Below are experts of layer 5 (counted from 0) of a mixture-of-experts language model. Rows are named gate (a neuron's input weights, with its number), up (a neuron's input weights, with its number), down (a neuron's output weights, with its number) and show model dimensions 160-191. Each number is 128 + 24 x the weight over its row's rms, rounded and kept within 0 to 255.
Before each expert's rows: "gets" lists some tokens that make up at least twice as much of what it gets as of all text; "raises" lists some tokens whose logits its average output raises strongly, later layers aside. This comes from a sample of Wikipedia text that the model never trained on. Tokens count by the router's weight.

# expert 6
gets: ".", ".\n\n", ".\n", " by", ").", "\n\n"
raises: " In", " This", " The", " It", " With", "==="
gate0 [137 147 123 115 128 153 143 131 103 162 135  84 150 146 107 111 108 101 108 126 111 143 145 125 127 137 168 130 125 131 143 142]
up0 [155 146 109 138  71 161 166 108 116 125 116  84 101 106 132 182 125 142  96 111  98 141 185  80 141 126 139 114 103 127 130 112]
down0 [123 159 123 100 154 118 125 128 124 182  79 110 137 120 147 156 125 138 143 118 137 145 137  87 146 103 147 141 129 152 111 124]
gate1 [127 112 164  93 111 120 135 116  73 159 128 162 116  96  77 112 171 110 111 104 123 121 137 147 149 128 122 135 126 140 121 102]
up1 [122 134 115 103  94 128 136 105 131 124 126 151 129 113  79 106 111 136 119 111 136 122 149 146 159 127 137 139 136 107 136 125]
down1 [171 141 119 130 113  96 153 105 149 120  95 110 106 128 124 123 143 143 118 138 130  86 114 140 128 133  63 114 137 144 135 158]
gate2 [ 61 121  58 169 113 117  94  67 161 157 135 154 155 149 100 131 124 112 141  81 128 156 133 118 151 110 116 109 153 127 139 206]
up2 [152 130 171 158 120 120 140 149 133  73 129 103 148 107 113 104 127 160 127  81 120  62 115 158 164 112 112 128 110 146 118 115]
down2 [116 149 149 162 135 146 137 135  88 146 121 148  92 132 118 146 180 143 142 137 147 121 143 107 124 141 174  88 113 167 129 100]
gate3 [110 127  76 112 101 141 139 132 112 119 102 109 118 159 168  72 112 131 148 131 116 106 136 128 160 145  88 141 120 101 172 102]
up3 [107 154 123  84  87 133 158 113 147 133 136 139 112 136 154  94 137 126 121 113 147 142 153 117 101 134 154  89 144 139 129  86]
down3 [ 95 118 169 117 126  92  83 101 129 178 164 143 107 136 117 117 155  98 148 132 148 133 148  88 111 135 156 153 158 108 101 167]
gate4 [ 97 143 103 163  98 133 121 110 140 117 118 113 141 108 106 118 109 106 149  76 117 168  99 123 108  98 143 119 142 118 109 141]
up4 [ 90 148 161 127 146  73 129  77 195 188 141 124 113 133 132  76 152 133 117 101 101 115 136 135 155 160 157 107 145 159 134  89]
down4 [150 141 134 133 135 118 140 148 106  78 142 137 137 135 162 131 118 122 143 159 131 138 123 160 136 107 119 112 110 119 115 114]
gate5 [ 92 110 167 124 145 136 137 189 135 146 155 121 119 100 154 157 120 125 148 107 137 105 140 137  89 122 145 150 142 120 120 160]
up5 [157 129 124 118 193 165 129 145 137 163 132 162 124 116 127 166 152  90 195 162 138 143 136 131 136 123 189 119 122 120  84 144]
down5 [130 139 142 109 180 125 165 146  95 111 114 140 127 146 119  98 132 117 138 138 122 115 148 140 157 141 134 152 169 107  88 124]
gate6 [105 138 146 154 147 134 113 184  94 133 128 114 167 146  96  85 123 118 135 156 109 134 100 141 122 142 148 114 116 133 110 122]
up6 [143 122 143 104 181 135 127 130  83 125  92 127 118 126 144 113 115 105 143 143 162 119 116 109 143 123 133  99 140 122 123 119]
down6 [142 163 115 141 123  85 148 139 131 118 125 124 123 142 144 126 133 128 144 115 118 110  89  82 117 139 111 146 129 100 132  99]

# expert 11
gets: " |", " |\n", "|", "0", ";", " games"
raises: " ", ")", ",", " and", " |"
gate0 [169 114 129 130 113 171 135  89 122 127  97 137 118  93 171 135 143 127 193  95 157 131 170 143 130 107 138 126 125 187 125 146]
up0 [142 184  87 110 106 153 120  98 166 161 135 142  81 133 129 103 115 156 102 129  96 131 155 132 124 137 117 157  95 107 127 135]
down0 [148 117  90 106 115 141 134 167 134 113 151 158 125 151  68  85 114 106 164 160  96  68 112 145 144 150 155 110 127 130 133 117]
gate1 [157 183 180  89 139  90 144 113 131 102 105  98 117 146 123 130  80 123 113 114 137 125 143 152 106 143 127 138 137 147 115 143]
up1 [142 154 141 109 143  89 152 136 121 116 148 138 117 137 101 152  85 160 122 136 121 129 126 162 120 103 144  75 137 116  91  94]
down1 [187 133 144 122 128 157 131 116 130 133 107 155 116 139 126 105 105 104 111 109 142 143 132 176 135  99  88 140 152 167 179 165]
gate2 [156 146 139 126 132 153 149 144 137 103 132 146 150  69  86 135 115 102 100 119 136 139 134 133 159 140  96 105 162 139 152 108]
up2 [127 148 154 166 149 113 140 135 165  73 167 131  89 154 161 122 157 145 121 107 114 124 125 151 122 149 117  76 126 144 172 172]
down2 [110 108 147 158 160 103 146  90 139 111 159 158 142 162 151 147 128 154 141 125  83 131 137 154 144 153 186 146 135 141  86 135]
gate3 [126 109 128 108 100 138 124 137  74  86 108 139 117 148 109 111 185 117 155 129 143 126 143 151 141 113 131 140 128 119 117 141]
up3 [127 118 114 115 137 134  98 132  91 181 151 166 162 144 137  92 127 121 135 119 137 100  89 148 131  93 150 142 116 121  72 149]
down3 [ 94 137 114  57 171 168 120 113 104 180 154 151  92  91 166 145  95 139 110 162 133 146 131 153 153 141 104  86 127 172  94 149]
gate4 [148 132 133 125 170 158 138 151 109 169 129 138 107 130 153 120 178 136 160 121 110 137 112 138 160 162 109 159  96 165 149 154]
up4 [112 137 152 100 132 132 111 120 177  83 157 113 172 130 108 148 141 140 159 126 117 112  86  96 162 113 104 117 137 168 122 178]
down4 [129 143 123  80 133 145 112  92 121 160 117 140 127 159 121 143 111 168 143 129 129 145 175 140 136 132 130 151  97  96 100 120]
gate5 [110 125 128 142 148  97 132 135 144 114 109 143  75 166 133 101 158  99 120 147  91 134 118 134 175 143 142  85 151 136 109 121]
up5 [ 98 139 150 153 151 116 106 125 122  89 122 155 158 141 169  92 122 123 151 116 158 125 119 127 151 144 160 152 166 105 121 125]
down5 [122  89 117 116 119 124  99 110  99  92 137 125 133 129 110 130 137 126 123  87 120 180  99 118 132 133 107 154  98 130 103 163]
gate6 [102 123 108 154 131 145 122 140 136  97 159 146 133 112  98 175  96 139 131  62 159 164 110 170 128 124 135 115 113 157 123 130]
up6 [137 185 131 124 144 119  89 127 125  91 121 129  84 127 126 116 114 128 108  82 163 180 138 130 126 150 124 108  83 137  98 159]
down6 [113  84 119 127 100 114 129 144 156 109 178 129  79 159 129 131 152 130 122 165  98 159 146 130 107 111 125 115 119 150 153 110]

# expert 4
gets: " The", " the", "er", "'s", "The", "i"
raises: ",", " and", ".", " (", " ", " B"
gate0 [145 146 136 108  95 110 130 111  81 114 135  91 141 116 111 148  81 169 158 144 162 111 142 117 134 132 158 134  97 122 118 112]
up0 [ 94 130 119 112  93 115 109 109  89 104 128 175  96 129  79 121 158 126  94  91 139 126 123 128 160 136 139 145 128  89 183 130]
down0 [ 64 116 114 111 132 129 111 169 114 106  99 164 160 121 136 115 142 150 142 153  91 162 126 172 137 145 110 149 124  63 125 140]
gate1 [133 175  82 120  83 103 176 113 144  88 158  72 116 143 133 137 116 120 139 133  83 156 111 100 154 120 138 110 134 112 146 162]
up1 [147 145 121 131 154  79 155 105  92  91 128 133 122 133 135  97 127 134 147 124 116 116 149 137 130  89  98 138 143 129 123 161]
down1 [151 113 152 128 126 106 138 117 122 131 113  99 132 109  99 156 122 162 118 158 117 138 137 138 139 120 122 142 148 176 185 172]
gate2 [102 114  85 145 141 128 154 127 107 104 103 146 144 126 147 158 109 125 132 111 149 161 156 183 166 129 116 110 128 108 124 119]
up2 [120 141 121 169 109 183 103 121 137 146 122 128 124  77 131 116 142  89 125 145 164 153 103 136 113 117  97 128 125 148 121 163]
down2 [ 92 163 100  93  66 133 144 133 135 116 141  85 132 125 161 119 113  76 127 129 108 144 105  99 105 126 175 112 127 132 118 161]
gate3 [104 131 149 122 154 127 103 149  87 124 100 140 140 121 143 104 146  93 131 166 165  78 133 141 135 120  87 116  94 154 110 173]
up3 [130 130 133 138 131 161 146 165 155 136 144 149 130 131 134 136 141 118 146 171  96 119 105 128 154 146 138 137 133 121 126 128]
down3 [128 146 122 100 174 115 114 108 136 144 151 154 169 137 104 149 111 109 143 135 116  81 178 131 111 145 114 114 166 126 200 144]
gate4 [118 134 136 143 120 144 141 117 162 127 135 184 158 109 102  87 114 156 126 145 126 144 133 126 110 130 139  77  96 107 136 143]
up4 [122 121 113 100 124 144 147 142 111 118  81 124 163 108 105 167 138 132 132 131 140 131 139 127 101 120  85 146 136 125 157 100]
down4 [120 100 140 149 160 156 138 103 143 126 143 183  99 180 125 115 140  99 127 114  88 138  92 116 110 165 103 146  92 135 138 120]
gate5 [128 158 110 155 127 143 113  96 188 121 138 100 126 170 151 161 101 178 145 113 144 135 113 108 121 114  73 151  78  92 115 147]
up5 [130 176 136 107 115 143 133 121  96 128 177 151  69  97 125 151 157  99 165 154 112 137 126 111 107 105 132 112 157 146 131  90]
down5 [ 84 138 151 123 129 138 109 107 137 113 124 169 139 106 106 119 172 173 132  99 137 146 103 139  94 138 117 151 123 154 112 114]
gate6 [117 121 171 113 103 149 105 143 161 123 118 150 142 109 114 133 107 133 102 120 126  76 105 165 115 159  96  91 171 143 113 139]
up6 [106  74 161 115 148 169 190 111  86 125 130 127 110 112 102 108 153  88 173 136  94 104 162 116 120 150 144 103 108 140 107 136]
down6 [148 146 132  82 158 178 152 128 173 134 164 107 178 138  99 171 138 125 118 139 125 173 151 114 116 109 134  87 106 142  94 104]

# expert 9
gets: "\n", " |", "|", "-", ":", " by"
raises: "=", "Scientific", "Background", "Personal", "General", "-"
gate0 [137 174 119 137 135  84 127 138 116  84 110 132 115 140  86  99 100 131 124 114 137 137 149  78 133 105 142 148 140 153 139 110]
up0 [169 121 131  95 142 126 156 133 123 143 120 136 129 128 159 137  98 119 123 146 168 136 125 151 154 163 144 155 120 151 128 177]
down0 [128 119 135 128 179 100 169 101 109 135 146 159 153 137 111  80 166 147 144 131 139 163 160 117 135 154 117 132 112 130 115 162]
gate1 [137 134 144  84 103 172 149 148 156 143 146 125 154 154 128 109 127 154 115 107 139 151 150 136 109 164 176  91 157 157 112  97]
up1 [146 148 123 123 126  90 108 163 141 127 114 136 129 112 166 100 172 136 129 141  91 116 136 128 177 113 140 119 112  63  67 110]
down1 [109 106 127 107  98 131 111 147 137  88 130 144 141 120 119 134 146 163 112 123 144 147 103 123 129 154 154 137 127 128 150 156]
gate2 [129 119 164 125 135 105 106 127 132 154 102 161 131 126 142  96 130 124 150 157 137 154 120 176 139 167 149 102 138 146 109 167]
up2 [124 115 125 122 151  86 143 100 155 108 183 107 128 114 113 100 122 144 147  91 121 120 130  66 160  93 111 126 107 142  99 129]
down2 [147 144 113 131  99 126 156  93 128 125 135  91 110 113 127 122 127 111 106 146 180  93 132 109 104  95  95 129 134 133 113 119]
gate3 [126 124 122 126 143 165  86 167 123 143  93  84  88 178 121 158 121 121 155 162 134 105 114 105 155 131  97 137  90 101 153 128]
up3 [146 137 142 120 126 108 143 112 123 114 130 132 138  83 111 101 120 125 149  97 137 131  89 128 162 125  71 108 124 143  65 125]
down3 [159 139  89 164 111 140 121 148 176 103 102 132 115 131 120 120 146 140 103 118 169 125 134 166 122 139  68 158 126 135 138  73]
gate4 [137 135 122 120 117 123 115  99 117 107 127 123 120 139 128 150 113 125 149 125 110 129 122 119 171 159 118 114 147 124 150 109]
up4 [147 135 124 120  94 136 131 112 184 110 123 116 124  84  83 122 176 140  98 151 116 109  98 156 137  75 115 122 148 127 141 125]
down4 [114 115 154 109  68 133 113 114 111 113 144 133 150 114 167 118 121 124 200 140  85  91  97 167 106 141 102 155  80 100 115 115]
gate5 [148 136 120 150 158 135 112 133 145 171 146 146 118 103 138 109 124 138 127 160 131 130  78 144 123 103 136  99 126 116  94 117]
up5 [148 119 134 142 115 110 134 161 119 108 147 125 149  80 126 169 121  83 150 113  93 102 146 129  94  87  66 113 143 154 171  77]
down5 [152 170 113 127 177 138  86 138 109 131 100  88 138  76 125 143 139 139 137 137 141 145 119 160 135 110 152 135 113 118 141 112]
gate6 [114 129 113 168 120 122 125 145 144 137 106 138 117 124 146 136 144 130 151 113 141 113 144 118  95 110 136 127  98 144 148 169]
up6 [ 88 135 154 114 136 107 129 147 141 119 137 136 105 103 176 136 130 113 130 155 144  93 143 103 100 153 138 108 120 129 122 170]
down6 [168 144 154 128 157 126 119  90 155 150 159 137 160 109 112 186 143 113  97 157  78  87 109 161 191 125 117 106 150 169  70 101]